{
  "n_experts": 96,
  "routed_scale": 3.46,
  "balance_loss": 0.00199,
  "learning_rate": 0.00246
}
Below are experts of layer 3 (counted from 0) of a mixture-of-experts language model. Rows are named router (the router's row for the expert) and show model dimensions 0-127. Each number is 128 + 24 x the weight over its row's rms, rounded and kept within 0 to 255. Numbers have three digits each.
After each expert's rows: "raises" lists some tokens whose logits its average output raises strongly, later layers aside; "gets" lists some tokens that make up at least twice as much of what it gets as of all text. This comes from a sample of Wikipedia text that the model never trained on. Tokens count by the router's weight.

# expert 20
router:131086093143135186148087138123165117118148127163135155137103149118073164105155147105145126116134111108085150133101124173140119122134136148114086098134152138105159155148134148115144097096100129115178146119154119153132097161156136147151131110155104135138138116105129137112103087098084157152107133125157093135127162129072088134098152126154128168164121139119153124125148159152113094135156
raises: " in", ":", ",", " and", "-", " -"
gets: "d", "s", "b", " P", " B", "f"

# expert 0
router:140143176154095161138087164160139163134107085112093102140146113143132148131119102144139172148091099148126164093089098102139115135101125134148169119118126119126123089156120126139132142137105105188108117131119125097151128157162113156139098121134135154130127157141117139117139147121157115129088137153105092132154088119122089158152123126159161124144124083102128084152105081096116167100161
raises: " |", "-", ","
gets: " |", "|", " |\n", ";", ".", ")\n"

# expert 53
router:161070146158115121140131147088098146108103133138136124097143140096126124163131098132159121105106138185119091119137140102179072171114113162142102151137112136147104126119110089146103118097104098128106155174115156119127175094170154148119084138100161116083130106164094132153148133109146165121130092138121147143122156127130135156095090108101135121131128103124152119124100129116145127103137
raises: ",", " of", "o"
gets: " of", "5", "y", " Sh", " two", " sh"

# expert 79
router:147091153148114126098168152160112097128116132082146145122107126146097092110145145104091153157119171107107080139110123115115109154167134112165150122139164138178125069180122082131129140145100078132134124115081102140113126140121127145121113164132136124141138132163133166139090093136107111119160126146129189126153168117137121118150160113120158144131158141105120146139107107108123112173128
raises: "-", "=", "The", "===", " |", "===="
gets: "|", ".\n\n", " |\n", "-", "\n", " |\n\n"

# expert 4
router:089130139138138150125118136141154155141147091156130121128146099154130104123096145129142153149167114153136139119084113134133108161128145144137112120126178087148101119145123125146138137150078114140103083111141153167123102163193145168146112088140122162123111123141095123128122118117201137163101146141090170112147100086122098131167104129118087171163148093149155124147126140117123132120102
raises: "e", " chronology", "==\n", " range", "==\n\n", "Scientific"
gets: ".\n\n", ".", ")", "|", "\n\n", " he"

# expert 88
router:158105154170122110122114120118107144163104114119133132095125131106169097133144104135160101096112120151130109135146166112169096138129144122139077129140111160092120156082128104154107112069112145116106093145136124129118157108149143118100121099130176085087123144127114106151131154107148132143135063102127127152130166136088153113093090160132142104105148131148099101128117136116168103077108
raises: "===\n\n", ")", "===\n", ")\n"
gets: "'s", "y", " the", " of", "is", "id"

# expert 6
router:090119112153134105142136138106143188123114119150092094098155108159098122135144144140110121180114125078147116110132155081123129141111133155123130134168161100147122102160139120153153146121108111189118079138146134142123153131174136148130129165147079167126135120090124105111100167145155167092125131140101101142120123092146119155159123142097092129158137127129098094122123146174138126089130
raises: " (", "n", " ", "-"
gets: " in", ")", " at", " |", " was", " the"

# expert 95
router:082113099144137125096129114092124152148134139139153144116156092145110134104125143119148142156172102087162133175089136148119125106078127143144142129145132145135131095101164149160152106127128130175148093146158136134132125113162131162090112154164091158132123132123141114045166147128133136160117155126122101145148097138144084134143115151115093169130116116100142095177125125106164114131140
raises: ",", " of", "age"
gets: " ", " K", " (", "and", "'s", " B"

# expert 85
router:185147167158126143147133143131097093155117108103156146150151122115136137155144103119140202095126104122113156119102084158166109189141118150127166119142146147153120118147165104111127104125133120139128117145142119148139115154140143086108098138168156177136139136087163125103107108162136161126162157142138101103150121094141120166126090132112164160116153152097151141149120151122129164145126
raises: " to", " that", ")", " in"
gets: " |", " ", "5", "7", "4", "6"

# expert 14
router:081144085101155124081141124124124123109162114128137146118136121104147143114109104133127110128148147096173140122104139106107185163095130104126185148171109083116137126145103182129138103156132139122171158154186157135145112106089079134145139108131111143133130132095164145117131099128086161110163115128102104105110134124131127135120136140112100106107114136143100087140159177141119112160132
raises: ":", " of", ",", " to"
gets: "al", "o", "on", "n", "or", "u"

# expert 37
router:113160115140155107157125112123125139098142118098146086129168106103157097139136146162149162171191141116176140128109107155098115128099124147105116170136143146130151156112110127130140141161183145132163093089110126154129130115128116121133175152096132137106124127172162090124145165145115127110118109144133149115126066112146134089163094090126123092096123120116147104114132137171116150165129
raises: "ly", " of", "le", " "
gets: "ing", "ed", "s", "ation", "ers", "able"

# expert 50
router:153169173136121110091175163192145084141132162108128126119116173146109095148110141131110119144107154129115123111131113093124125112153095129161128109111146136140086083124136131083124164156125154178112123077118145159123119143118105146130104131129159137137124126146145164154131141144147095084148168159140138128109107136174119106133151160141163140134168118128130182130088110116126137164109
raises: "]", ")", "”"
gets: "-", "|", ":", "\n\n", ".\n\n", " |\n"

# expert 18
router:067105115130122097138160147152108132133088161178126154137085138149093127134112135150122113113154153105121150166133123126124129154128140138162130155171177113149150071177167113157110125162083129151156138143151131092110185135141116164113141159153146132114148127128099140131152094145130182134105149145115109121126117123117143120138151101135112152164127100147118077122167150126115097108129
raises: "on", "a", "in", "and", " ", "at"
gets: " (", " S", " F", " T", " The", "=="

# expert 26
router:102092124119095100056125075115106135112142150155137112124146130115137139119144133136074129122092101140143110136133152091165129127135144156092124151167120095149132128106115161150079086133113168149113119156149115117157132090134168137097097123128137126132104103107151134131140122132139141152176112154168096150090137124150155154154115168144068105102129151139142103110118097144164094126122
raises: "ly", " to", "-f"
gets: "1", "2", "4", "i", "6", "ic"